{"n_layer": 13, "d_model": 320, "n_experts": 16, "moe_layers": [0, 2, 4, 6, 8, 10, 12], "router_score": "sigmoid", "normalize_top_k": false, "router_logit_norm": 2.0, "n_groups": 4, "groups_per_token": 3, "shared_expert_gate": true, "norm_eps": 1e-06, "batch_tokens": 65536, "dataset": "wikipedia_en"}
Below are experts of layer 2 (counted from 0) of a mixture-of-experts language model. Rows are named router (the router's row for the expert), gate (a neuron's input weights, with its number), up (a neuron's input weights, with its number) and show model dimensions 160-319. Each number is 500 + 25 x the weight over its row's rms, rounded and kept within 0 to 999. Numbers have three digits each.
Before each expert's rows: "comes after" lists some tokens at least twice as common just before its tokens as in all text. This comes from a sample of Wikipedia text that the model never trained on. Tokens count by the router's weight.

# expert 3
comes after: "20", "19", "18", " United", "17", "°"
router:499475449518559498464501504488521494492483481534479482519545536484531503508543483433512472556515463499499516476508485502474535484472490449507533522507500492541496509494511529526541481480508476539500505517473484480523459495509530496509539480498439513494517490519499512438518443558483526530498490507497497481525461526512511492457486548493493515493511447528525497444468513532499497471480498510520524468496495453492511475501496510499509475484523479488503498543507483525505496533481461
gate1:481505490528497479473524518521490469502477472538476512486508490517504528493517486508521470539472476468507516528503469478496572495482499489498496502494466485540597553476461480445511528509534526507468524479497436466518488494472514515500461474490483499522508434489476485455490509505551481464487481465539511428491486525514493501509500523488510519511467488518469520507508501515501492508447506506532486492502451464518495469525500494490543469513546481503511505506523495544540489542499498
up1:525531529469498520505470470545483503518494502525506493511504527468515503498497507550496471515481475491511514459448462467466522557458471510493536475496529493491456496492511509524487532473502539458522494473515512465522562494484486437490505478514489488456465474516491480455487521451507459492503510506489499488469535551489457525541482500474529488511487518555466514524530501489511492498522465497509488475477488498512521470487508525538468500479526509484485517488494503533482480498499526
gate2:508491474471476496471489476513511509493481534514509506488507550462516562493543493482460457504461477486491523540475513503497527503492482495535502531551526459514483543472492483514531500499460504502482462507509479494440482481481494504481502513466500532469503510521494503520494519497518513473495481463510511472483502515489475461546496502482501567473527419505506478478443565533531534478519490508495517465510492455523493507507488497496494501531541453472469520497492508511486504493458526
up2:513474484473466489505452481477501472543473494526492488514497491497522458516517480476471502461510471518518497498503499451538504535462508447497497495462513509497516482539522509477556500543488503533510503515483516524544475472474519453463484510506464481500511494500456489481478511484464481508522509491533493551472526481456500535527501513472483468467497486532466483477535452493528497488510510532497518540485503509476463503516448496490486518493525486486490507455497571466514466510544471
gate3:465470494506501446468478537472547533480489467499473494503491500466543496518532486465500495506486506494481482503483469446464500478530479537536488480506461497527498548517486510516501506517502506511518507509496479521459481484450503519536527479454413536505524457523536506512498510529537541535468514515494494505534520500492520507448527523486496493477493494511508517465480516528509535517477513443525484468504494480495474484462491488546542487528502506504479478477553472486501489530496501
up3:510503460538500470484485448504429529539506510532502529497488524495469497500537563490438502545523497524504545500535490480520505528472478520483506516516514494549473521509503491525511464481561540499518489483492490481486506504487518505513489474491490440523541525497489453454511492505519492506483519456498493480459507547535528498490461489515495518544517520490511531526515489549458512490506521503478480493477471473471531498506508503465501506467527558507466514484472521534488517460499471
gate4:481485493501458493473480531509534502492546495511507529443505524469516514472477476491479498514526494487546565499516497544454497538472477480478522474470515486523539549509484540517508479518478506493473486479490449538536461525515493506469515518508494469482515495497495480468518512539502528495527482524479486459519471511527486513511485531495481493468495550506492458500545541472486474533482516524495501513502465472518518479500469474516478471512529527531540473506508499493508489501521489
up4:468506499475519504509500514537492542522521531501548450467514529465537478525483464485481497484508509527504528465499489540513498480498510507485496484462534517516502471502484542489448514480472529492519513563540480503514447467511483514470510486517565455480512575533500521491513487507524520483482524521486464549527489506513479500508535471524505538497503497478507516512480463509514481487545548518481477518503472517487500480530494498502499463477513504515474462508535470490508533513484476
gate5:509520487541482467513531515467465495492521461485464457504524493453496497516513449463539484496519509467524475479473504478508495502484514476540518519480500481503497505476491479496490477533492471520515480491495512496500524512488514456523518504527475500506525507455492498536492493473537552473511498478480548458506538520488490502510520459554481514456488489492523523520466501474502517504514507485473507485508523494484539419521496510505500519532488480502480490544499491505449455509503499
up5:517482527571513514498496495499439481519503521509470482511526523503475535536505463493484502486515518522474464499508532511540542516431506504514537513482476514495495472492490487485482523534457487521481477495507460517529519483491499443513508507497469482543484534465531541511487455477550461484515496463528526536466500528485510501514482529510484518483455503516513512529434491489446510469486470516488517489493501481464538505476510467502533459470477463482502476531491530493451503502534473
gate6:530478532505483501484532507532514501459526506493533521497483527502562477450510507454525479524505481471515520470460540513521442509513489508513502489484518461537533515492508468516525520530474515527489504476552500479522490491510456455518525499534508472515504509504497498522482510511485518495481489521451465486498548561488560524485476494477493511486526492470503538501468471503510521505520482504527525446512493505558573492472478502523474495488499506538517490508516498466510479478528514
up6:511466489512506479537477485509501532541485512503549522555533497499453512514467563492476492514495546500519500518537511504547506492459480509551516525547494537474499476523477542470491491481461458490479474517518480479486519475512536521459492492497530498526492481484504500461453534434523534507493515496500511471502462520517484498512543579486510520474527524482485495504495453534450487543497519467499510551513560499476471486507505496478520506492521473469518513506478516494516490558477492
gate7:473480557488493501528439500496505472489448536547474464488506481495484482536516467530494488495507488455449508508490515508452518503460525477502497485464519529541465537465497519494522502523483516520531485504503510496496544502494534453489499490496531485499518510553497504510488483514499511503541467488479463498541521460496517515478505476551525500459511501504517508490495508547489477491486479492508477481458531460502486498510470483518553530551524466473492502512527527500522527480486458
up7:492489469447507514506536505511520524507511499506512539492477548532540523497479538519503538541513492565512455493534523515531478534544490503492496511518459464435484519553465468519547505489527520500481553554518485485522509487483484466484491498486527499495475484464491464506483538482522530543513548481508514515506465533491468471496496513575522485541494506495496502514498475486524531457506500521492516499485523526511493512506529512483489548508464494512488525511535497503519516479510505
gate8:489554482494492502507512495514441493462503495539486498484481563488498484502466510462493514501511526480486508486507524473483498487505477535513480504469508474490517518494498489489535525507539536501490542511517532524514507492550486480534536461489550508526550563534523501480534457512477501524513529479521479471463488495470487486514538526524505512516499516480512477491500520498504494501571543502490530530517530498504500535532441481494494484537503548479464537478456546548479493502539504
up8:479457545544514551486492500490474529499460548472525468511520502469546515478545538524527475512462474472479529496500475491481551488472512451529491549475472489453530512489511497518498530500506472475551531505483475463528520471486504521546435529494530526523463473524493503578463462480506513518485494513466522566499494486488503483480488457509508508498513490453488526489512457494501467527501525540504514530491483532508518518466485450525515481503476495536519501480474470489479509497500488
gate9:408511512540512510502515475483528528501513497497501460512482512467515517564490496459543484552507466510492491522475529486446483504478500476504523494521480527517530475485460504526503441457518487496476567513515439496545498496506501501510500505526444481536541495512511524530512487482465490460497483558513522477513507512508513496471518506487518501467466457495517479498493517448513494504504501494457508486508488480469488481516510477463482478508521492491519485522486480451504559491510527
up9:513513515544503468458503500470511488521458535522464516500533522493478482489496512514499517497517530453537509500505468522490515480481461505546445485488450516478499488504543531464486505512470542547465456515510492458525502535505495481495502494512485440508532503452490498503506514447483436498461531499522516481476519508473490517513497508481471518528544508511469481501505504494452496516506494531486516498513509530484491464486516506502468487498491485471476512477477489526494515538500519
gate10:510522501521512507505502519500512501448542458533513538542500542520523498460523502497557531492473440528518535504510470493497488497533519508501501519516494481461499486487504535494513547478480547470492552464522511478508484476553532538447509513498469528499532558479501479499495501559514516498495466483484465505508511488459507453501459488507461524511485566525503474488449517516481516506529493501494513486505506458491431508478501502504453521542508468518488484450472482491492506527473476
up10:508493544480500482513424473527495477492481483458486515517504488553510493563459489493517477478458498469499518464509490500454486494514510506486514536470498471480476513516502499534510470478512514499491478475553448496496534452498527490526525492456531462519483517516499534478496484526502523477535499475503491506477474481466496479478511466544542540481499529467512483500526467533520503508497482532487479498531540483501511475510445495523498485484534512507483493501477535538496536456529488

# expert 2
comes after: " ", "–", " (", " P", " K", " C"
router:504528563467499466499491513536502527501466486491543496528510520500490483505474501509489494474461463511507490477519512468481488559512514500516535444501515490506528509512509500517501502490493485552515529467512502496486488528566543488490494526518520483488503463489518502536505565475511524537537491484560497503520500457520531499525511495462441475494498544511534507514472533493495470453514510503548515528556467526525541506507513508509472497511452482487507521482514505514490538472533549
gate1:497468459486507485484512477518443517514483495494476466504484508512482473469508502498482480492488479512468492474530438534509500531510462507543518533505532509488517522527531483511489511487489473487533452482518515556483512436538483506487501439488512496468466487517534490477493519535513461446499468564504492488522489490451527528507461553487468481535542517509509503476475544510459517474516501497467508535522507494521476534500471486491461466509487523505485508470519536498510489519498485
up1:509475533511503519566503489492480504467486502480563514504498460535513510497470513501514497484492477534469519496453491509523496480505522497535552467507515525519486508536474521495477452551517507507498525521524497469466459495517532459500481535509482494517446522457542507524506479525516474480468496508499465545472483483487548520488522524508505505480461472510527516537461499515503505499479512497501489515492491494504493535546488478470506501498512518476476513530495457476462535480520502
gate2:455505560466513544471512531492457460487541513491523507519509510447524468536495476505501510537504481492542460501515510514507517532454518485533459548514489505517468467528524452524502515501524500503516522548520487500532507507487481483478515493509513518540485525519532523492547435479517470463542498552472523509514491516505494482533484471515520506494491525484522468498464467520505459500527508519520512526499521495490474525543487474531496488489536502521516501491474536518468501500513492
up2:502482487518491504496530504515535492504484486484511524519501555496535511458492475515433468479503477492528538527447507498473529537456497508581522503505524484496510480484488527464512531483510496524471505486517477485512514498490507499450506508528489493540542517487571505473551472490516524503555512526502465479517494515522451521513526476505483470515523519496534493535472508514505493507521502488484484529523497478428491452555484482495490507510495520485504561498498530526461473475504466
gate3:453489515491481504498501573570534493515487494467482516474485465495486510539500501505488504473479501499479527519508487487536475500515537535511547472465479525523501514484480527510546490512473519558520532518465508497497485507533497492506509534517473480442476469535505524481500513493507507496481493476499501484484483486500460513484487466499553517485519500504519508465457539528514468496491531470539485516500475487487526511499486506525483491500551467495468524521495540511525485514522480
up3:520522489498529489520497517430525489500443461476462498482521546519510544529484490480474554459473519484493458522469532524465442498510502473490505467479497479475511508529498478484484541500496479463510488492549469497521517510521531476491541528511472522487520468513497465528529496488530469478534495501490446483538490483470481471484514480548497501470493493470486537500505476535486473497489514497541509452511488522475454505495499468519424485485504447531539547515480489491507506488511505
gate4:501488475502503504473478533467496506488513551500546514493448484474456498532480473477463499529488470446514507509524530476523523542557511482486520468511500502494539541535503480515506517482499448550536513469468529506486563506536518495527523507537529488522530532488520517462538551512551482483497492518498534514515479484497512505499475527588501496483508496458498518482499500511489473510502518517496506475514534507531503473497465501511482498505484512515507504503556463495504499490503517
up4:472473534509508493482560483497516459473493538543479512524508442548497467456474465484494525466524522477494523543486507541468516485487469445525512504492532486522507493454485472481549530511494482459449551504504486467482516525505521475455513464510494488491485525473471467500485505529456510486561528496516518522499457483508464468510498481521490477484502500485503493490496449522518505526481499516535485544511572520502547511466504485518510540477492489481489490504469488526504509492521536
gate5:510535510487474449468524463488483513502505516516542527527469481487514521547478511512517479513518467538467488498527522522505477556495512520475473507458489529513518538460477471512560498512472532520500492501471518470499476551543492481531559509541539500454499500511485513518556501491516524528484521479512508510476472502487509523493513518501537511457525456492524502508509474483494457511453467503505452504511525492536501503479524486510487480498504534507457512497507520489470485479496486
up5:512477515493501518511482510508457476528495490513538486487475504482530504533490482482500487533529492505535529515474528506502477504510444465458507537497512500518550493492477496510523474517503472518511537477466483512483508522519505510498514513530490510466510478462472516495499503499506453503490498482491505523483525520483495516527550464521453482479476527518540523483521496474531531485501438489514461476492510517525460482537470510523476533530456500506475505503420493539502528504512495
gate6:550520440513483494465471515501499491457497501435474492493539527512486496557502528486480492499526517461486504534480480508466491499477511513492484466483493483476490538509526520494529494471460518491476487530516508510516547487507477518509533481536492440436481520451491506433508478459499506534494504496478524523501501490506479515460491491490466514496525522487526515527483535509469535487497477536524485538513513506470494513481520530497520515476471524540501544533443488533499532467548529
up6:522538541527535486503552501521480471473515473539470487450509494506491495515484504509554552488506517492532482489500538509491509554446499496476511499498447499512487493527496457461487513443531531518472512491512479523488506480502494494522512518491526429506480493519514490542547557470524554484513511492512529507471466445451537464495495484493493504536494512548512495508472493464505487511508511499487492489512545542468505544489498491539511490542523470484496509518516522473500466522515502
gate7:530509548473499481492523451528517460522494499485500501511516546521438492456497508510495476490507465526492504519526549503559485519532519523479460533565500484544480498488491532510535510521473491495504486511545508466532531502536490506469493498478543493497492495480500549489516474457508550484455455496511546472468505467507511516497536506495494518486528521490522484482495505522510520476489521524507468511542500506467514494450482509475522532541554524513491502453510553474509497544518498
up7:492479554470500473486525462534469520483513513489517521496527527513505507498479512474465484497521528483542504512500492472463504477509517502487539485567458475490523532494506467489487478517470511529513509463477487499486489475534515525503529472471507532500539517467518482465443517488498473505477495494528525462483499498500471541515488525478482546513492520465471504495487502493495476559535507506487557502572481523508511532475484488504458485500520457487508520492503492484485467502520512
gate8:522498512449508483537448507462469502474503494515537533476480532519459553466508502506529506500527481522542542453476510542474503467499525481501541489523480461489459498538462463481491455549478470491520479527527475490541483496525526486462460529479486505494560497541471489466495565524503535474491513465513527530482517495468497547494534518487529517507463477469497492512519464488516514524519498483545494483514487445476475488530528508473527518488508474506515533490451545493518527506531531
up8:493454514511487468550515506525473501475490499496483501546520474489492520499511528540505497513496510567474504502545487513480517523466487450497471549480502492499458465462486448509508521539482483476512520537484482515508447462476510495571497512600468501476467538499467516519549510513516511474507466479523493468525526554567529483495499518492520534499496477518482498501519524543483494483548485523442513491465463477495485471511460480475473497491500515506514466527504476524491515482524480
gate9:534500500471566462483544502433544470497485496515500509522542507494485518493494495470532468524472497508460519518472475469538534539518492519483488503468487521470492503506476536502491488542516501517497495516504491449484510480496517484504532476476485516468496532568496472544500487524489523527503509517498500482550489507475538525487519482490501492495497520527507439473466489480482508508487489509518492524527512500470470500481495490493424508523509535509505506486485497531479478506528458
up9:508509514471538492498498511573504523497460485505487507539547448509480518499562551541452488522453530515499508452515481494492496519521521557499496500510485509511494507530490508482511502490551470544469495528448537506492478489517484524548505497465539543493494474483509492497536516512516521492483495507524494501508565535465457481440505523505490459520510483502511467493539436494454543504488533516478513517495514509478553484498510484521472492503520498497450488519506465540503501532507499
gate10:536533484478543552473519466534479512494484486490526511531474493497539508480508496498462509501469524453487484485480489495470532535481495518487511499525514513539501493457482459520547467461512551513523526477438488502489486480527509477471493531518491519480517536478526504509446491470506443451460512475555527483480494493502488505500517441486450494490483460528452496498473496528506512481476453505493515505494499490496513524516498509542485476448534493521451495467503507487523471508501506
up10:501501505529482506499485519499474497475556501523503506491501516505532506460447540479520531474503530524474493519472512501529470499498475539535494489473443481537488546555505480505523515539485501479466485524529449498526452502499495504505472482522509495530514449508468458497485516525528530486517503521507538503532517486495513515428503521518534514496448522496493524496471480493511508535524491501483519493474481474565471462479516504506464468495485535474457464489486494502465484500497516

# expert 13
comes after: " |", " the", ";", "|", " and", ":"
router:562510468487507530479469500510505506507530500460492475524481479518458483508475509528512494470447567493523462501497518509514501469493531512540493497471482516472491479501493487494465489484523476490494532473496508507478502516494472495480485489453468500484441515526512492501504506487465506472503529541500514500489514527527488512481525450512469485515471511494454505487506511485501494515504481553475475496475560529512471514469514516522497504496493498502508458488505500501520518481513533
gate1:546481549540498460518467505503463499480466500526504535500509526548551474482477501468477488464511490520510527503526513498469500481493487468462499560488493522479500470530505477498540526529495473506518462496488466515449513529498558517481477495481538473493484500464501504511507495492503508539463515532488497446511486476479500515492515479450526533518521534490513504508480486519488467458570514515493522524494487473470496491520438470474521476523530488483474463518506512502496481485551505
up1:478486520501542553482505478532560492530448499484511492472457499555480536461476502478502493476532550511536482517507503486464507530512505508504492493494530471477478454530443460501499540500500526531486504495454495446503510494505518481457541493501516523520499517508503510506476535490525487525476494493478516498481521512460484510457489542563525502495470496453531500481493515448528477526565516530465456524541484524453516496466508512485496515469507464520485473545503469520464528494479533
gate2:508482521523511461514480493474521463484505500490505529500501535532480477497476502487511505507502470512509500526439509437505474527482499522492478500543495506511491538478497521496500508510554491471537463508492464480524467464517485477491542497519505472462521515523502517538521459484509473531490542512483509501519508506542484544478528444521510491519497490536518497498535469479499511539541496433496489519510492490494516489470516523523436511494503501469483502478525536483534491519469517
up2:493497505506502476519524498494473492533495487512480516461521510500472568516509502494522515505557464455520483501532491514557499477508486473495475523499530511502534465527488546502504493452511497461495516475502547490471481481513487523518521557499495475496542494487501514531507427493464550495555486513499517477478448474472469514466516519476454513521499549466511541482513476481456528513460512509482526521500536477507528483521483508488513516504506532490507480506476477530501494494506514
gate3:474497474479497507503513541505488519509485506473533479453551519518503463493551526498478484455478512489499500486533528516496501482480462510446496463502497516515496517438515519537498533523440510515487494471502498483518479489505532510474512533529503516460479476516516531495447481508490509474545485491506534512494511548496520529501523463490466504559521512544479505488498496522491512504535474471434493485504495479537488514515461449531487479497472494522493536464456507470431514490477470
up3:515478506470523523510490481550528522484502548477509537498494499512538476480513493478485534504539474447490522497538482513545494474438492451522510485469445464501504474567479480484516498474578481477475471496518527487521497520498485504492426501531538486508510526542475487502526488525505454524517478487481465471511466544512453508470464493502466465454488477523569435501524521540487499522522526505517499502487475505479509465491520531466509509471473469497449504503526470498520504470538491
gate4:465480465512514502516555458496501474459468493484502532498485452477485494527482532493503538499482491464485494526519519443499504481492497491536491508501470515507440503486559476498468504482494493478498472541483458494524525519474481517512465505453480429500522477495538521492488467524487512473467506497464487506557499461480504485493491502489481543507452534482512493480487508511543550488466522524508494540522509479488502535518476424540541536498506480476521483484486489522512528483505533
up4:562483464482549527507507504499484539460476498511510487490525492475476489540477521466510515468542499457497485485539503521544470450424539508484454465503562471518484489488497477541501472470493521500478488494450541468483446495511477522493478533532502477475497512505481511504517509503535468466506520524477523501462493504459504533526453496473502510518511506500494468513516520515474508540493572471534489493520494531485526488502507509553508469484481523505521487483541513485499563483500493
gate5:496492495551503488533501516494482503458444477496521520512487536480501507470531504495479541449465493438486475504518500491494490489543507535486490498481451470501470480491495523495552519472498494528485485488494484535487528500488507496491529466485473486496467510527490462533545506500501471504500531483554465485477468481477509500482475522476519517504429494498510531488527568530499497547455511520524481495504514495480487529464508480482478504493502481470524516446508547532543511494495488
up5:491497528463508475490442569474490410528489526474442520509500492517535499504525491505490506502492503511464539529483485499475533498495504515511483518511474546525532505489512459500459488496508508490515514525517491450518488474523449494532511471517536474492525574504508497470490493504498517521525504485552490501559455497530482527511495524513530474501521494460472455480523440488540492524476455546504510520529488462517509493520514506490518465448516491508505518498504490478482509468500502
gate6:538502515459526498469522521477545492499504509486477503473511524481486539439513443518511497466509424495491558527503546494509476461520498523499477498473461479489484506516483539501500478513483533551517435481502501488507524487484538494469504489528523457517524500491543497455479477490512486485492459515509510468507453470485488524539458472528511485489517513445486505508503541477473488506550508512511533528488472500527538492525492485482534459487498481540466508518517476506478450469461520
up6:500511496503523493524496444518459471468536522479486533482540529491501512504503486486515510530490521517481526516457520503495515461471525477528484473576490471538473485498517522504490490508480486513490532482526522509549531513477502483479518473485534455486549484528482476513459528511548492519503492477447470477480472455470508530489519492498470477507548575499512503535485547512515502521477523522514528524493508478470469464457483502511474502476535495476494530483538470454510460539524499
gate7:517506512519482539501503497513485499528535543531501500464567448518527504516468508506546496516483517511492480462480537547448529495499493519459469488516524503485471499540524489497531509510525473516509498505488482533544507471500550530516470443540495468548476470496496533493476475496506491526461501493536495488520492465475519454501487497513496510470485510466522490505437485503462498512454541529487498484493528512506473501570501458520507483499501477508501525461497569508502540519491498
up7:491558480523514455498485483493528509522499533477501496520503469499512500486489466496473497510537465537521467473490455537482500482509511470525491518494532488531508509519492533477534484490515497494513468531514465525533497458513525499490508487520531518523546488520538505510518512511467558476549492498570494461532474461482497518495463509487503475520534473457468504545471478512525543476528510490539481460515518511450493538532526480519477492506470465521549497460515506502482514491517491
gate8:462525496548554514523500455490496479507524496476524510542495525485488478490458507477496516520502469489487519566503467491498545513506538472477508529488540448511508508493511494508483497498479494472492560520512460495563468522505502513492531519521437490481472500486466521493513473499514510463495495501519514535472471504486510541472497511476512539494506499499510533500459485491521556515463472518506496509538503482521479467461508430505460491509529500514487528520507534490456532491467507
up8:466493498491472493539537517496490494445540495464499499543527506543535466553492516496510547493523514500542500491475494491491527480527534494551502513515471481501529545524519522534492506524508506490504506453549466537531514482473526513494521525507477512507467545533433552482505505484546452471483475473481522503523510492465508459488512494506515485532501491472498538470540497518509516490509494532488507506530499443535488551528474482504513528491503486520515502542521522513443489482462479
gate9:480485520544510467530463447508486490474478511529494493520475526461489485493485539489514491498502505505485538508507457484554517482471508451494498530495482470537523491503506538473540501559511503467530507527495514472540518485463503463508531502520510524484505488497502543474484524523496484538505527519490490497483485477473507466513478510482555494501508531484518513490513525481506512487476550521467480473489514474519483491508531505490548472501455539498542495453575536497489468494513496
up9:462487454530510522543480468462471460513491477491537541528529512477507507514486536500490502545505523477503496493485513451530448502502508522492529518467521520452506482498510511503497515497485494508522531512492512427477492528513512496527542519534512515495546482526490487509480493473499518501493453510524506517508495547493484503457466530476501457503446500468535520512495506470506504488512517466467510507500497549522503490503486485499507485497496485483489532525504522474511526527491505
gate10:497527494486521485526472482454499532489461442484468545444511463482483500524527532484530538479459476470450485470504465488493515493474447499554484491509489488454465523480498476481471456523528440512515469492482457502502537495415476472487531509465517469504486556472501490504505500494476499482500464546485463455435508540533502506502504512534494480482464508539513507480516511521506504537483521525516484454503537498547519479491476484471473497517454471467515546494540495493455458491519538
up10:462510493522472526499476488502545526520510506550466486536495529495456464494553543517502528519454488503516542503501460514542523549514482517481491481479542498487493502493476519502525525491505469479472524499527492505503476486495505496495512542485524490465498487488466493490527509502473455474485474459466474521491525524478500519522505528518510537514486510508489551486497470505487550491504532486495504477509490562470475482486503494509504464465438507461494504466495483509458458484457499

# expert 4
comes after: "\n", ")\n", ".\n\n", " |\n", ")", ".\n"
router:503500484469490524498536480511515477513531511499480494466470472469530513484510540471526479493527501495495533497480487514498497480482517521496503506493507492489512480521480507504478541523482536528488497514460487462535496502492493499516581510474507534493505515550510451507497534499490499535550497489449491549542533494546469459502493523493483504501509511494515507493494513508493496488474523521462499495505492504525504500516505505515467472533528502518499473459484524509495469508471559
gate1:468491542510523454490484537458490475462500510531527497520536462546524469520449484488539550511546511517445521537507507508566453516521490532529519485470502473510480510455512504508542522518517485502497507477507525502508491520519491522538540523468493536496517485461485551519469469508535478518507491520505509504505536487496531486522526468520476500464500525524494501528471496483549485493504544528529501537497480494521494539540501493456498497486464521491537468489506546555508443507525559
up1:465465535546533471541513462489460526453511493483504486496486494513461517518502547525498476518469476474472547505504461485481470500476494437535479530526501484503439470454469486517517514513496513553514495549514488509492529540512451499526459461517473510509471462514495500538513485471466458495511520512537471520502516529469448518475520515513509484526457493526515514460515481463546458549482487477485512524483512464491509455483524472470485499546487484513533477476538481459531471513523480
gate2:500536466512490503504517428516551516495494521506493497523512473482513499512511477473479452503491546518501476500442517526482506508469482523502490491521486487525518485509443469474500530486520460520546502527457498507550486495491472451493477511474524464510494504509487492473477489477520454493514496483465509470551529481525476473535477506518476491453539519519503487481466507493519477493477494481533530489502509477487521497509482483485506528491519518508533490508466481487515512544535521
up2:509470510512499465501510538403494499511550495503464474505490511509476451502510519526491575524470464545503497480532509498499535483491495560422493505493517456495517491502475536501505492498474491544520497462486453498529535520450479497473500531507532480521478477487479489470499523476521505483508499472506468507498532507512463479507513473487501527495526509494501473498507463494497495508521495515475462561510451489488512480519456511475492474500498517470473517508453536502475500539508463
gate3:468466514488518478475467499516493547496522482489493519548458481511495478475536540480475498483514536498522489506516480473502528486500492511428494515506456501483502485507476517502529513522468501504492473531514496537494492549517525513492506498516466498448514497525488499493510543504514561512526482470469469538504502497510495498497480499514538483514469494488481457480472486492483499421472500480466493514548496508489553514509513533585493457545509486475517523493513507485472520515497477
up3:440482466440486496468500477510473497505475492502531518542494503532496527480473470520519539484528492517480520456507485496483449504488503491489512508508517437492446522486534475512516532521482526504508513484509501468466505540525525492543472490494507536489539498459493510505527476550494480506514493507496475465532469490518549504515502453498505495495497544506505463494489489473472484495528464508466492481479524532487438526453502473505461508498515490500513511525478457463477520443536533
gate4:532562488513508506471513526495552522488548551483464486529495494468453482493493511474494553473508490479465474504538508478502474532488469516455526487533476489529491466513528489470544501487458447538481501490494489478523527512461527549450476518510495525457492525451517525472498480526500543509558483531516500528501503522534459503492470497476527517517497516523500530503457517494505475496478497513479503502486449471525506482496540510455519539492485531481513497491510508546475551526485508
up4:506498490505534544525460511528478504504489484482479543511436517491532513522486503444509469476497542488481481556538480478486484474504502483518506510511504537520463480525516511525496501503532508497508447514537528473543507539446482543545522510510494513507530490512475473496489513480520539440500494474514458512540502522488479522481501492527487439522512511542481523529494475439503485543495529503483519515521499501501538481518510525545477485590455504503518445498500541484500538493469511
gate5:506529498452489487491452484561426528463445492481508519519514482519530488511500485521513499559520479521515513481478496521466510500463492524486512484557495488481476449525475500484496518473510480536542535460528490468504516499503467517521500490448489491509498452469506502467474527479475476520456506493478529476477464526500503520494501535458503510535463486492480506478510453486468508471503493482487513496519518498519512466493475504463507475495523449498490496459491456495483478491489500
up5:561481474497504498514513508520470523484513460520476470502500504514539521518535481521501542466519518505456460530499479485527466494524505523469515502467512494494529536527482561521509490491442538543454467503530532539467477452465499507494491505498503518444495517522529520524526499494494486529493530530502486524516487502527495470503511462490519472474520504462480480506495512518556472516501512513478482525473496507498533513479546501525457518471469487506461515506513479506468506493508509
gate6:520487519522480464510466502492522485521510475513506494529477458452531476517516526478527542494499505488511483513546486558436525477463510521453455489513483519494510550538512488488481518523513508478502490482476473476542505505479495524447507519557495434487481524534518496518496538537506504477516474506488514498472530496514466490468516477520529524450529502487494508518491493492505474511481467469535517489496495535468532508490507494494488507489508479556497513542483521488487462510448447
up6:494494517455471505524498502462495519535489465543478519491481478464508504511495506489456530467486511476485465505509508479541480469426513427480486495515530472508470505512523540466476498537510534493448489522448497522509518509513485495457516481506456534508504482497460508476558470495516471486488516503482492502473521533510495506513478507480496499474502510524487475489497478517507540502477495512508505493492493543565452469497511495523458545512514490467510500494524514537494557509506513
gate7:500469513459454514489534447462525444520524528492509489475471485511491511512513509536494563516510504541506548503463545439513525495507505492482482541472536509519521513446512485491483526544491498530489502468481490515490518503488482511519529537487521496473518459495525495480506452512440469512467491522507530489489531483492471495506499453513498504534524511520488500502450490478516513509514463521508507506540475522456508507478489548527509494524506504514483553482518523451535462522491506
up7:499487473469495509471502535484478517510488506515514504436494550485508483491454555469524490466517540546506486515512471505508493525509507505468484522532458494507459519578432490494511499551460464485490507495463525501467502484474520502535459474491468498506512510450484535455513506501487470511536497548466497491502462478518503515502537497445543501527536532490514518537537480549468527493495530477429495463520522513561519526481484463483464520478483481475536494477487505538488484503508495
gate8:459509497510470542502524485508539499498521529506490496537506492505509506512506517473539469535516521477507528533556506474482527457502488447478484464511487487528485534521521505449509475514472514483489499548450513501490502488517457458485491482508518482489496472494542509500521439494479516517519482524497462504479504501520529499511492547500483516494514465508501509486525484479494459475545526481560479503455522517493536547543499481524487481491506525534528518519492473478475474544495512
up8:498471511511441534518452496498485534504472569502496510502508516497520521507514499479481520484521516482492460526471486469514466472470499477517515508516487557458495533521518475529488482530502485512497529466528463542492462502476489473486455443512509510481510533507522468487552509517501522528488462545489522491462518461497561465522488505445509510529464501529531471481497481462481502550515510480526543523485509487482479494489538498455486485526465480537497514477487515491483490520480509
gate9:499517517530514495513493488550522490532483497541490486468500495441535493511513517515489531511487532524539493498526489522474497497516535504484447488521501469533516485504468499481535463505457500519528522503516462481488523525533506516521487481458536474489527537528521472497525516501485494517512488459523444511524525483445457537512472489512528474497508536451482456474496478526526489490461495515502521473483515493524524454449462527532512484452499531500498496520534483482499521514521520
up9:489454496528489478486481460495529524524483511517481502488487518459505472528471489458471434482510520523500529475534490475506510482474531474471518534546537501510488473514503501502525513491493503537491552491472465511471491502486507461529506510500535461468473501483554491528417476489537519525491486483477466514517482479504431499500511525512456448494543520496509482496461509462527527486510529519501524546471484513532522494506494476528534506487499506485493480523495530492512472470520514
gate10:501519532449493490483459491442527477511533520466489484510533442455504535539471518495483493489511510495502484455487502531524485465491515504498492554466497521488508497523501456542496510472488506503534518505493507528497489509521526488467510525521522490480500533496520482530504523514531494498501542489508456487487501484519480497487467452543473456486503535466566467522468489509478543509493488487460534498519494499484501519518500496511519475467523475544538519539502464522504466460481495
up10:442505507516517510493527450490516509514510530507513504476462573513507446537453498529533526536526504510503515503471494476493501511484493486520501462477452508460571505491482505563517487495449448497461500461490470488514489506516462477489503498458531495478502511506460492539458483465492519505489482536505465502517531509518485476495473504466546480509491507532489523546481498497535530512505503498494499472472509481462579511492499495503524494477462485511532554504503508473444479526509500